From a checkpoint of a small mixture-of-experts model trained on Wikipedia.
Size: 8 layers, width 128, vocabulary 8192, 27.1M parameters.
Experts: 128 experts in each of 8 layers, 64 SwiGLU neurons an expert, 2 picks a token, a sigmoid router, a shared expert of 64 neurons.
Training: a variant of SOAP for the experts, 523M tokens, 4490 steps.
Below are experts of layer 3 (counted from 0) of a mixture-of-experts language model. Rows are named router (the router's row for the expert), down (a neuron's output weights, with its number) and show model dimensions 0-127. Each number is 50 + 15 x the weight over its row's rms, rounded and kept within 0 to 99.
After each expert's rows: "raises" lists some tokens whose logits its average output raises strongly, later layers aside. This comes from a sample of Wikipedia text that the model never trained on.

# expert 124
router:77 53 45 49 68 19 50 65 58 61 55 38 49 59 49 61 46 46 60 37 53 76 50 42 45 70 47 30 54 01 58 43 73 39 74 53 37 30 41 61 57 42 51 53 54 81 62 55 28 42 42 76 35 44 52 60 41 59 62 40 59 30 55 52 69 44 46 40 39 69 58 39 48 64 42 59 58 40 42 75 31 60 23 18 46 39 54 40 36 51 56 55 28 48 00 85 42 51 50 49 36 49 24 37 55 31 51 45 47 48 53 31 61 49 65 43 58 51 65 61 36 56 36 35 85 38 67 50
down0:33 28 61 54 59 53 67 64 60 75 48 30 57 53 52 33 50 38 56 53 37 69 39 48 65 80 01 52 62 59 18 57 74 30 47 61 60 48 46 62 61 72 48 40 63 40 46 60 67 50 37 29 53 61 47 54 34 41 58 63 47 62 40 59 58 44 57 27 29 52 45 25 30 58 40 68 56 48 22 56 50 39 44 44 36 65 47 50 28 83 51 47 68 46 56 46 86 75 25 53 64 51 28 67 68 57 37 58 14 30 56 48 27 69 42 46 62 42 79 40 32 49 65 36 29 29 55 47
raises: " ", " with", "-", " as", " of"

# expert 96
router:48 41 41 56 50 36 69 45 56 54 36 39 34 26 17 54 59 55 42 56 67 57 59 41 52 69 64 46 39 42 42 28 41 54 61 39 49 29 72 53 78 42 20 59 80 62 61 61 31 54 64 63 82 40 46 48 35 34 41 43 31 58 35 35 83 41 41 52 47 68 57 59 58 68 22 70 61 30 53 45 58 48 18 03 35 66 48 37 29 31 41 31 43 51 06 65 64 28 39 38 40 37 37 37 39 52 51 56 42 49 53 35 55 49 35 43 65 50 53 53 21 27 40 32 55 45 58 62
down0:31 36 61 54 65 35 73 59 51 52 66 33 40 65 57 51 61 58 51 03 43 52 59 37 57 76 35 45 64 52 68 47 23 74 23 36 09 53 38 36 66 71 32 52 53 31 54 62 67 51 44 49 40 25 69 38 46 41 32 43 36 54 37 26 28 55 33 51 62 37 47 42 50 58 78 61 67 57 47 90 75 64 54 40 31 24 54 47 55 72 66 64 58 34 61 41 50 47 44 40 49 54 47 37 59 50 42 64 36 41 50 40 58 94 43 44 55 61 50 29 54 23 38 43 37 28 34 53
raises: ";", " when", " (", " by", " |", ".;"

# expert 55
router:69 66 24 65 47 41 54 26 57 37 41 44 42 53 35 33 50 42 52 49 48 64 26 45 42 67 61 21 66 30 45 63 56 27 46 50 32 64 51 76 43 70 51 59 52 62 72 62 46 19 52 61 29 43 40 83 50 67 42 58 65 19 51 43 53 51 73 47 39 55 57 56 54 62 45 58 71 56 42 88 46 67 48 45 20 38 58 25 38 62 51 70 47 51 26 67 61 43 32 42 65 40 25 50 21 32 55 50 23 48 63 69 58 72 51 73 71 32 48 74 50 28 35 45 83 41 42 63
down0:42 41 71 44 73 62 33 53 62 46 45 54 40 43 66 35 57 37 45 71 60 77 73 76 46 70 27 53 90 31 51 20 44 51 53 71 33 50 44 50 53 52 52 44 47 37 53 45 24 42 59 26 12 62 38 50 65 58 39 63 32 67 19 57 49 62 45 28 72 47 60 39 62 47 30 33 51 47 37 40 36 62 30 55 19 34 41 39 55 45 44 31 15 42 62 61 55 72 23 46 79 46 42 34 64 73 40 53 29 37 54 63 57 41 43 45 63 24 43 43 60 53 66 56 46 29 27 48
raises: " ", "\n", "-", " M"

# expert 98
router:68 47 50 55 24 42 71 27 76 35 31 45 40 43 53 34 44 69 66 29 48 61 26 55 59 38 69 59 55 39 27 63 59 39 51 39 30 52 62 83 61 77 32 75 34 45 70 36 34 35 20 59 60 55 37 64 46 45 20 16 31 27 33 72 69 46 67 32 52 57 41 36 35 36 32 54 66 14 26 49 52 69 52 44 57 35 45 45 60 49 42 39 64 57 50 53 64 53 45 32 56 37 36 48 37 64 50 42 27 51 38 50 47 66 76 36 69 45 42 61 43 65 34 45 83 40 58 65
down0:36 57 65 34 47 78 45 62 81 44 23 46 48 67 45 56 26 44 37 50 57 23 47 50 73 53 29 55 70 69 53 38 48 50 52 27 29 55 47 65 41 80 30 56 36 20 49 42 38 43 52 41 12 43 46 48 49 46 35 52 55 38 41 46 47 34 48 21 47 67 32 71 54 39 63 44 55 53 37 55 53 73 51 47 68 40 25 41 63 92 46 72 75 28 57 41 53 53 60 81 69 55 61 42 44 43 22 53 77 56 28 24 40 35 77 43 54 61 33 57 39 67 32 52 46 28 42 59
raises: "ant", "ate", "ants", "ite", "ance", "ateur"

# expert 118
router:45 50 34 82 30 44 79 36 62 27 49 17 71 54 43 58 61 58 52 44 55 44 49 50 32 56 52 68 52 43 46 42 54 47 57 59 47 46 44 86 52 40 29 85 51 80 59 52 27 34 47 81 48 58 29 40 57 75 43 61 50 29 28 38 57 54 48 61 63 71 51 61 19 68 59 64 62 45 25 43 56 66 37 49 70 33 53 55 35 57 47 63 44 63 35 59 63 52 34 26 38 42 59 56 35 42 58 70 20 57 51 60 57 33 58 36 82 21 41 60 64 20 36 19 46 41 34 57
down0:49 63 56 47 54 54 58 79 77 28 51 42 69 74 61 52 58 54 58 56 32 41 42 63 27 73 50 66 49 28 62 23 47 63 41 44 28 42 46 86 38 64 27 47 62 37 46 72 43 40 83 22 60 16 36 47 62 62 22 66 42 53 27 69 24 54 40 70 52 51 61 47 66 49 62 36 73 42 51 49 28 32 24 37 29 42 36 27 59 38 51 64 37 31 47 77 40 48 31 53 41 34 51 53 51 56 52 53 51 70 45 39 60 59 57 18 62 52 45 67 47 40 67 55 29 47 15 44
raises: " on", ",", " by", "c", "-", " when"

# expert 20
router:56 71 61 46 78 65 97 56 62 63 62 47 47 43 45 48 35 72 47 31 42 58 62 64 31 57 57 33 64 26 80 66 46 53 55 24 36 50 57 78 89 57 32 53 59 46 82 52 26 48 56 54 45 45 53 81 59 43 59 41 47 33 54 59 54 54 58 36 66 88 30 35 38 63 43 65 47 32 42 48 45 36 53 48 61 28 47 36 46 55 38 44 56 53 54 55 67 42 14 30 60 43 45 35 31 18 72 60 23 53 45 55 61 49 70 43 70 35 55 61 43 30 37 43 75 39 56 36
down0:70 58 68 44 63 41 70 77 59 30 29 44 53 47 43 56 50 44 58 65 57 49 62 91 45 44 31 64 53 58 31 16 62 59 39 41 23 73 52 69 50 52 25 64 50 53 38 47 32 43 45 50 56 55 43 66 65 49 20 79 46 27 35 62 38 07 65 23 41 45 36 42 43 31 42 40 42 44 62 60 80 50 61 61 47 45 48 23 65 47 51 41 15 42 62 69 65 33 41 57 53 61 49 43 64 57 28 67 15 40 52 29 29 60 60 47 29 26 47 50 40 43 36 52 56 62 38 31
raises: "ecess", "reat", "ister", "ign"

# expert 26
router:39 48 30 61 48 48 53 20 51 36 56 10 20 58 53 46 61 92 62 46 73 66 33 43 57 43 59 54 52 43 56 42 54 56 62 52 35 49 64 40 39 63 32 62 68 48 50 57 31 33 58 54 52 47 46 84 41 78 36 59 43 59 18 45 48 40 59 60 18 72 52 55 68 52 23 47 65 44 49 49 34 31 56 48 36 31 68 22 82 37 41 57 29 62 35 75 73 35 48 44 32 44 50 73 53 54 27 59 33 34 42 58 57 59 55 44 71 65 61 59 13 48 33 49 65 28 49 60
down0:20 60 43 78 63 59 58 68 76 60 43 38 33 42 45 56 27 27 68 56 50 68 60 48 36 49 41 66 65 30 36 60 46 67 41 50 44 68 40 36 61 86 43 59 58 56 39 46 59 60 51 48 24 39 52 40 42 40 29 39 43 68 27 41 54 54 32 43 25 62 28 53 38 71 52 73 69 62 72 73 24 77 50 53 58 30 34 34 53 40 53 62 50 42 62 60 49 49 63 35 68 22 58 36 53 50 11 47 42 26 41 52 41 39 38 51 58 18 37 43 51 51 53 75 26 19 69 26
raises: " |", " was", ".", "\n", " by", " at"

# expert 123
router:52 62 67 54 68 38 64 57 61 44 35 16 47 67 59 44 39 37 68 25 51 31 32 44 68 58 49 18 39 12 52 34 58 46 59 22 46 39 54 45 95 51 44 81 44 71 56 52 45 44 43 59 42 58 46 33 46 54 51 36 42 50 50 59 47 56 45 63 45 45 45 57 36 57 41 54 67 66 18 63 57 54 45 50 09 38 33 56 37 48 48 65 24 58 36 99 66 48 45 43 74 18 43 67 43 27 57 50 28 54 33 62 44 58 47 69 46 52 45 58 52 42 54 49 79 44 67 31
down0:41 51 65 47 18 37 74 75 45 68 54 37 72 58 44 53 26 36 25 59 37 51 66 64 57 76 57 41 24 62 65 46 47 74 34 66 45 63 57 75 59 71 31 52 75 37 63 54 66 36 55 67 55 14 45 57 73 46 32 61 63 52 33 49 62 58 51 45 43 74 50 77 50 71 79 48 48 25 61 64 68 76 41 64 48 25 50 34 62 57 43 53 43 50 57 40 63 54 68 47 54 60 19 54 49 68 27 66 54 69 36 76 39 52 46 21 69 56 83 38 61 53 42 51 53 41 50 37
raises: "ary", "eg", "om", "iness", "y"

# expert 71
router:42 51 62 52 71 35 56 43 63 63 57 36 36 49 49 51 43 57 65 13 36 44 41 56 62 55 59 58 48 23 59 47 58 54 56 65 48 18 53 42 48 46 59 69 59 54 38 28 35 37 54 51 50 52 33 53 45 57 31 43 42 28 16 38 77 35 40 61 35 56 34 53 21 61 26 49 64 38 35 68 61 52 44 57 54 37 29 22 79 92 60 46 45 55 28 99 27 58 26 41 55 54 48 59 57 14 61 59 52 53 28 43 45 56 54 58 59 32 26 32 69 45 35 45 62 32 29 63
down0:46 32 51 77 74 59 35 73 64 29 39 32 51 45 66 37 28 36 48 36 34 74 71 71 64 49 31 55 55 58 57 44 36 47 52 54 29 30 45 51 70 51 76 35 29 25 14 37 62 76 64 48 49 51 55 38 57 37 39 75 59 35 70 49 55 54 43 42 70 59 69 68 72 47 58 24 46 18 51 58 40 50 22 41 40 67 38 58 50 40 56 41 50 32 42 48 66 55 49 49 66 63 78 40 74 52 08 63 51 46 76 49 28 65 46 52 67 48 59 70 45 60 64 52 56 35 19 57
raises: "istics", "ology", " the"

# expert 3
router:63 50 50 50 66 37 52 36 57 47 49 38 30 71 54 44 52 49 52 26 54 59 50 34 50 72 39 40 43 39 57 26 78 32 58 66 26 54 28 54 67 65 46 48 56 67 70 65 40 35 42 65 45 47 53 64 41 74 44 57 33 37 57 72 68 37 41 63 42 78 34 51 32 72 44 62 76 34 12 52 39 72 38 42 43 34 52 26 51 65 54 67 35 50 18 63 50 41 30 20 63 38 38 65 53 28 57 69 51 67 48 52 54 80 41 80 64 49 19 49 59 49 29 14 72 40 60 63
down0:18 39 70 41 35 77 56 58 57 47 64 69 60 62 89 69 56 71 34 52 32 51 92 40 50 13 21 43 46 32 39 52 45 48 25 59 42 59 42 62 61 69 54 67 42 39 38 65 55 66 45 40 79 53 58 50 60 43 17 70 74 64 55 49 38 49 36 49 40 67 73 43 39 57 59 48 17 74 50 56 74 59 37 42 57 56 35 43 52 47 49 40 47 63 48 60 60 36 33 45 61 52 64 37 66 51 72 65 45 58 79 42 39 64 40 52 62 37 42 47 71 38 88 53 39 68 58 42
raises: "\n", " ", " R", " N", " as", " and"

# expert 66
router:52 68 49 73 51 33 52 45 84 41 26 35 55 62 46 55 47 57 46 33 54 72 44 45 54 70 42 37 65 31 49 40 57 51 85 56 42 81 59 56 47 35 19 33 24 62 41 33 19 30 48 85 39 65 49 38 42 62 45 21 41 36 45 44 60 42 51 60 54 55 39 41 34 49 69 62 68 47 43 56 42 45 34 57 48 48 45 41 77 73 61 71 18 60 26 82 40 55 32 47 77 27 65 45 47 44 62 52 42 30 54 64 42 45 50 43 54 45 61 91 50 38 35 44 72 27 60 72
down0:35 61 25 45 39 55 70 59 61 67 75 53 40 53 45 79 67 31 59 27 41 31 51 62 55 04 36 66 83 29 61 28 31 62 40 50 57 46 47 67 70 56 69 64 57 45 65 47 34 55 40 35 84 36 59 58 67 62 26 69 59 51 52 54 32 43 46 42 66 76 36 78 34 61 62 32 18 51 66 54 52 56 57 41 33 48 56 60 41 44 52 60 84 40 34 48 55 52 68 63 70 47 47 52 41 70 34 82 48 59 28 43 41 39 49 42 55 35 57 62 46 37 75 39 43 59 58 23
raises: " of", "-", ",", "ing"

# expert 32
router:48 76 59 31 58 33 65 35 47 48 65 15 65 42 48 44 68 57 49 24 64 51 54 22 56 66 87 47 43 48 56 54 63 52 46 51 39 55 68 57 73 66 17 60 46 69 63 48 21 55 12 38 85 37 42 44 39 61 39 80 44 60 41 62 29 36 52 61 41 59 39 76 60 65 51 62 61 56 44 59 48 45 20 46 47 55 69 36 48 29 44 29 29 58 39 65 37 50 29 45 43 34 11 54 23 46 50 52 53 63 37 50 74 46 45 46 61 47 36 61 38 30 41 47 22 38 54 73
down0:56 39 42 61 67 69 57 59 39 42 36 61 67 64 56 57 49 65 49 66 32 31 50 58 66 58 41 26 37 63 52 42 60 86 50 55 21 47 52 73 45 65 63 36 48 13 59 39 44 53 57 45 51 35 34 45 58 45 37 59 65 44 24 56 26 11 33 47 37 50 57 65 50 63 69 48 47 41 53 72 25 46 49 54 77 35 44 37 55 43 33 60 52 17 68 62 58 72 33 25 55 67 38 39 80 26 47 48 28 45 35 21 70 31 33 47 59 22 56 35 62 37 61 68 33 41 56 22
raises: " of", ",", ".", ":", " supporting"